Experts of a small language model.
Size: 11 layers, width 160, vocabulary 12681, 32.5M parameters.
Training: a variant of Adam for the experts, 550M tokens, 8387 steps.
Below are experts of layer 3 (counted from 0) of a mixture-of-experts language model. Rows are named router (the router's row for the expert), up (a neuron's input weights, with its number), down (a neuron's output weights, with its number) and show model dimensions 0-159. Each number is 128 + 32 x the weight over its row's rms, rounded and kept within 0 to 255.
After each expert's rows: a language model's description of what the expert responds to; "comes after" lists some tokens at least twice as common just before its tokens as in all text. This comes from a sample of Wikipedia text that the model never trained on. Tokens count by the router's weight.

# expert 59
router [195  90 154 178 130 154 114 115 175 178 117 151 185 168 105 121 139  61 119 165 153 172 124 139 147 166 169 150 106 157 144 101 134 136 100  66 150 153 147 151 155  60 119  91 197  90 171 130  94 147 160 154 185 184  89 117 151 173 122  47 134 158 172 179 123 162 131 132  58 132 143 161 130 177 118 170 160 112 121 121 117 143 154 105  77 178 141 115 159 169 165 137  81 114 114 104 107 141  96  68 134 134 137 177 129 155 163 122  72 113  83 115 125 102 123 185 125 114 137 151 182 135 118 180 145 111 175  88 117 132 122 139 135 130 111 167 153 130 128 135 126 171 122 137 145 141 101 164 210 124  59  92 144 127 147  89 146 135 151 135]
up0 [140 119 128 156 147  79 114  83 146 151 127 102  53  32 111 143 137 126 184 105 118  73 122 184 176 104 154 142 145 145 107 128  73 116  90  72 150  78 118 164 127 128 145 113 128 173 126 139 120 133 156  98  81  54 119  79  78 159 106 105 148 107 125 140 124 103  89 148 103 193  39 150 103 127 111 104 145 142  97  35 179 165 135 129 124 125 134 116 133 114 183 148 167 112 131 140 151  44  80  78 113 100 206 180 128 131 123 147 122 121 119 158 123 132 123 174 125 131 118 129 138 110 124 109 200 103 169 135 100 114 109 130  97 101 118 153 100 125 144 108 144 122 135 170 125 150 103 149 138 171 100  94 147 184 104 121 145 110 192 150]
down0 [161 134 134  73 147 150 136  99  79 128 114 107  96 146 123 131 142 135 136 102  96 109 153  92 193 153 199 155 142 129 130 190 132  62 102  88 162 219 118 146 103 157  90  95 199 176 147 165  88 126 141 127 117  84 120 120 141 194 137 118 137 158 109 150 124 103 136 142 172 100 123 203 184 126 163 106 162 131  98 112 155 113 229 130 148 137  60 164 124 129 161 117 114 150 138 153 147  98  87 139 133 112 157 112  87 186 124 136 135 137 122 122 142 126  80 105 175 121  93 126 163 122 155 176  97 194  74 157  69 106 113 125 139 160 124 198 133 114 108 138 101 137 158 151 160 146 156 109 148 144 113 121 153  74 129 152  70 120 138  66]
List dashes, speech verbs
comes after: "\n", "-", " also", " he", " He", " has"

# expert 62
router [173  98  98 176 147 132 130  37 101 137 148  81 105 174 156 144 131 145 156  97 107 118 148  97 112 197 142 102 167 129 121 108 100 137 157 139 164 154 153 157 116  32 152 144 126  88 129 139  69 115 152 140 183 201 123  63 124 108 150  36 136 154 100 140 106  87 146 116 143 151 132 200 151 157 135 113 119 149 151 171 119 125 167 138 103 120 112 162 166 106 108 158 113  92 113 157 104 129 143  89 117 149  92 139  85 155 132 107  62 111  83  69 116 122 142 151 118 124 136 183 141 126 163  91 112 112 190 200  60 105  87 139 109 128  73 119 109 176 117 116 132 166  84 111 117 121 145 161 166 102 138  73  98 114 126  90 144 112 150  97]
up3 [100 149 176 158 124 126  61 101 150 187 120 114 157 135 135 140 200  94  79 134  95 169  99  76 119 133 142 105 130 141 107 108 117 127 117 171 141  43 106 146 119 138 141 160 116  97 107 100  89 143 123 172 166 159 137 138 100 148 121 116 167 179 115 143 122  81 173  85 122 126 138 159 100 100 125 164 134 182 167 146 109 105 113 192 101 138  95 128 113  91 128 131 170 127  85 165 193 119 152 114 166 107  80 119 123 129 136  94 118  77 107 202 187 142 162 113 113 152 102  74 129 133 155  70 132 154 154 139 134 213 146 167 160 184 146 134 157 132 140 143 114 149 110  85 120 149  88 180  84 110  41  66 124 125  88  83 173 153 152 123]
down3 [ 72 177 109 136 123  87  75  94  64  77 115 103 130 111 161 103 130 124 111 120 160 201 172 127  71 200  83  88 139 129 137 151 107  72 112 139 120 139 131 123  96 174 104  60 146 170 143 130 163  94 140 129 110 123 116 197 139 126 139 163  66 129 182  95 143 102 108  58 152 152 128 161 119 128 127 144 153 163 154 141 143  92 132 128  91 117 115 135 159 168 122 124 147 141  92  87 111 163  69 105  75 111  92 173  80  74 128 139 124  99 136 125 230 169 123 143 165  89 180 135 124 152 156 120 148 131  73 120 116  59 129 109 179 161 151  95 151  98 101 158 128 138  96 131 123 142 157 116 108 155  75 139 107 149 109 104  79 152  90  94]
Election and results tables
comes after: "|", " |", " ", " Total", " Party", " Turnout"

# expert 40
router [162  98 148 171 199 146 110  53 200 146 171  68 156 172 122 145 110  86  99 118 150 106 113  85 159 188  98  95 178 131 150 119 112 141 137 111 213 155 150 125 142 109 139 101 122 100 131 157 122 152 105 181 122 115 100  78 116  92 120  20 124 139  93 157  89 123 134  73 174 130 142 116 126 135 109 150 143 159 150 142 124 121  67 188  86 149 146 165 125 150 158 139 120 136 117 133 130 127 105  70 137 105  78 165 135 128  91  63  87 112 142 106 142 113 142 175  71 110 165 108 138 163 102 162 142 111 157 135  99 140  58 151 132 134  88 106 114 134 118 105 128 139 143 145 125 105 117  88 213 121  94  98 100  89 161  93 143 123 183  85]
up3 [140  74 137 177 179 179 215 150 136  86 146 174 131 182 141 181 152 111 164 129 176  95 173 186 129 163 120  90 163 110 187 106 135 105 148 102 118  28 112 107  52 119 198  88 137 123 176 127 109 113 108 128 111 122 208 119 157 118 122 123  96 200 162 176 134 180 159 107 136 101 131 118 112 104 120 129 108  97 105 113 154 116 132 151 140 116 160 154 154 157 106 164 105 116 136 136 129  97 127 116 180 199 103 129 158 116 119 127  87 179 163 144  86 142 165 175 129  94 146  86 159 136 160 162 141 144 132 137 148  74 106 101 125  84 147  92 107 106 151 124 154 149  94 164 165 120 133 137 120  93  82 116 188 113  86 122 156 150 125 109]
down3 [130 117 173 109 141 146 191 199 129 113  96 109 174 125 117  95 141 118  91 149 148 104 203  94 110 142  87 124 164  69  98 103 151  79  92 164 117 167 115 125 127 174 138  94 147 129 145 115 111 144 100 105 117 132 148 141 111 114 133 224 186 137 159 143  82 156 200 176 150  93 121 155 123 164 156  61  34  93 102 143 150 116 112 132 178 150 106 157 103 155 107  87 170 138 130 101 145  87 161 136 108 139 133 168 187 110 120 122 125 107 162 170 163 116 210  89 136 156 127 127 130  82 101 118 143  82 105 171 154 109 151  99 137 109 144 118 115 116 147 159 154 126  90 135 124 117 130 114  91 123  62 194 106 140 115 115 149 203  87 168]
Infobox values and coordinates
comes after: "\n", "′", "-", "°", "9", "7"

# expert 21
router [205 134 138 156 143 103 143 128 155 127 159 128 112 103 107 190  91  78 141 180 159 140 142 141  78 164 122 110 129  91 110 148 150 154  94 187 198 127 144 120  95  19 162 120 140 157 149 143  90 115 116 154 188 155 108  87 133 170 163  89 144 149  96 120  80 115 149  72 117 118 139 219 115 155  99 121 120 102  78 169 132 117 142 125  80 151 146 163 111 137 145 126 108 123  80 149 124 133 151  98 115  69 125 207 107 176 171 116  88 136 122 121  53 129 131 135 143 156 173 140 146 143 100 104 153 117 120 154  78 118 112 179 116 120  91 122 104 144 156  84  90 134  86  82  98  88 131 100 149 109 108  82 180  84 152  66 130 160 111 131]
up2 [162 143 142 132 115 156 107 133 125 114 112 128  90  67 146 132  81 122  71 137  86 129 106  85 117 124 110  94 153  71  89 138 146 161 115 124 152 182 142 118 122 143 143 133 139 171  94 122  61 109  92 146 136 121 124  62  59 112 167 144 134 153 100 108  98 136 111  87 107 155 113 162 119 199  71 148 141 167 183 107  84 116 123 111  74 199  93 190  89  61 144 106 139 119 135 130 157  99 127  85 111 138 130 139 176 203 120 126 142 121 184 159 169 164 103 104 116 118 145 107  96 174  90 124 194 160 137 166 178 178 138 156 152 158 137 106 122  91 108  84 148 173 104 115 139 134  42 125 169 161 107  85 111 119 109  95 102 127 130  62]
down2 [147 125 129 196  94 153 135 164  81 104 129 114 138 175 134 112 129 123  77 133  97 187  56 158 152 147 153  84 112 142 130 126  99 113 137 124 114  92 119 120 103 165 155 131 149 106 112 153 106 125 112 141 128 138 197 137  96 112 112 154 156  97 149 141  95  98 141 108 108 111 148 146  89 147 101 104 180 203 132  82  83 131 134  96 106 167 106 194 122  82 153 196 150 130 155 154 109  79 103 162  96 186 100 130 132 122 180 131 218 105 175 116 196 140 144 100 164 114 146 104 145 164 127  89 141 142 129 158 197 115 115 198 108 122 141 115  94 110  86 134 107  97 145 141 208  68 127 144  64 172 114 196 107 121  69 119 150 106 121 112]
Clause-joining conjunctions
comes after: "\n", ",", "s,", ".", "\n ", "),"

# expert 5
router [155  90 116 135 219 117  95  95 161 126 164 110  89 129 168 119 167 114 175 136 147 134 135 149 125 184  85 103 127 136 168 125  93 126 108 143 184 146 115 127 159  52 159 103 150 118 165 135 129 115 106 174 163 140 102 141  95 121 147  47 120 148 145  89  91 183 113  72 102 112 107 155 128 122 118 148 103 129 136 127 153  87 160 174 107 166 121 118  94 148 112 148 141 124 193 191 157 118  69  56  95 124 155 148 102 144 153 106 107 160 190  89 115 142 103 188  76 170 210 130 145 132 113 154 178 112 171 126  73  74  77 156  78  88 115 104  98 136 103 116 130 136  78 107 135 155 174 134 135  98 129 119 131 124 144  76 145 174 176 122]
up5 [203 155 111 141 164 153 140 135 138 116 130 133  88 154 159 139 170 170 174  96 197 103 185 140 126 181 102 176 176 100  88 100 181 107 158  99 130 124 188 147 135 138 136  88 124 141 168 151 123 134 197 187 104 181  69 144 143 165  94 124 179 126 131 159  85 121 100 106 105 100 117 154 101 118 105 140 121 108 126 159 114 134 144 170 163 114  52  59 143 151  65 162  74 145 136 149 111 125 105 146  79 162 105 166 176 133 153 125  53 153 106 107  96 151 166  79 149 119 165 151 118 132 111 169 115 174 111 146  74  76 145 134 126 108 113 141 117 138 124 159 107 194  74 124 164 123 129  88 135  80 118 123 131 127 176 164 125 153 176 104]
down5 [139 151 159  96 141  90 136 103 113 181 159  94 109 100 133 115 135 149 178 118 155 169 157  99 147 160  79 122 120 149 125 141 119  90 124 178 177 126 189 140 128 173 137 120  91 128 149 110 102  93 151 101 114 130 147 141  50 138 118  55 148 128 147 120 163 149  71 123 107 101 115 116  70 154 160  92 124 104  89 180 122 103 140 150 100  87 174 142 150 162 129 116 112 138 133 114 131  93 103 194 140 186 205  94 128 124  39 161 142 133 131 135 119 168 162 143 199 108 114 160 137  68  74  82  96 136 132 148  73 125 178 150 134  83 133  80 148 159 183 181 128 139 188 129  86 153 119  52  88  78 136 157  97 117 153 145 144 125 154 110]
Digits inside numbers
comes after: " |", "°", ":", "′", "°N", " 1,"

# expert 58
router [148 144 106 139 134 129  96 116 179 145 175  76 147 109 144 101 162  97 103 124 182 165 129 133 113 189 192  87 181  98 156 123 125 100 124 130 185  99 137 165 110  65 136  84 150 168 198 124  94 157  76 146 179 133 130  99 115 157 146  65 159 171 162 145 133 161 153  69 129 155 123 133 136 115  92 167 145 116  80 177 162  64 120 180 122 194  85 132 121 120 125 143 136  85 118 104 123  49 124  82  98 109  87 137 140 121 198 126 126 123 126 121  80 134  88 154 130 134 159 125 150 112 158 150 120 110 176 142  25 142  53 164 167 137 113 132 111 135 121  91  95 160 138 109 107 117 132 113 171 141  92  95 114 147 141 120 160  77 132 112]
up2 [116 150 169 143 104 136 181 138  93 119 180  45 130 122 100  99 151 123 133  99 173 112 158 112 159 140 162  78 166 101 193 149  96 128 122 183 165 143  66 124 123 111 130  96  88 111 199 127  77 126 123 160 192 109 120 111  95 190  69  93 124 149 110 125 113 147 136  67 142 204  99 114 121 137 112 159 122  84 162 109 136 140 101 125  92 187 181  88  68 134  73 137 151  82 130 105 156 172 131 104 169 132  59 140  93 121 126 114 141 130 165 119 111 162 140 139 144 160  85 141 160 157 163 111  93 129 166 120  87 121 132 136 175 159  93 116 167 109 162  83 110 164 156  74 141  75  88 118 125 121 118 129 106 119 141 126 165  70 195 122]
down2 [ 64 119 108 134 210 140 184 117 115 127  76  71 163 151  99 115 150 126  93 120 107 122 141 161 154 119 149  79 134 152 150 180  41 145 125 113 156  97  79 135 125  97 148 112 124 124  92  91 107 141 132 140 108 134 165 147 187 163 129  95 151 114 112 135 125 131 149 112 102  91 165 139  69 157 144 162 108 140 141 141 150 129 150  68 107 146 136 122 138  77 172  99 147 111 135 117 141 167  86 125 101 204 123 151  91 112  97 102 106 166  69 114 131 123 152  72 111 122  74 148 144 192 136 138 115 168 189 176 143 188 172 126 168  72 170 110 101 126 127 134 181 162 138 110 126 154 120 140 119 175  38 149 185 144 108  93 166 161 191 136]
Subject pronouns and place nouns
comes after: " the", " a", " is", " The", "The", "."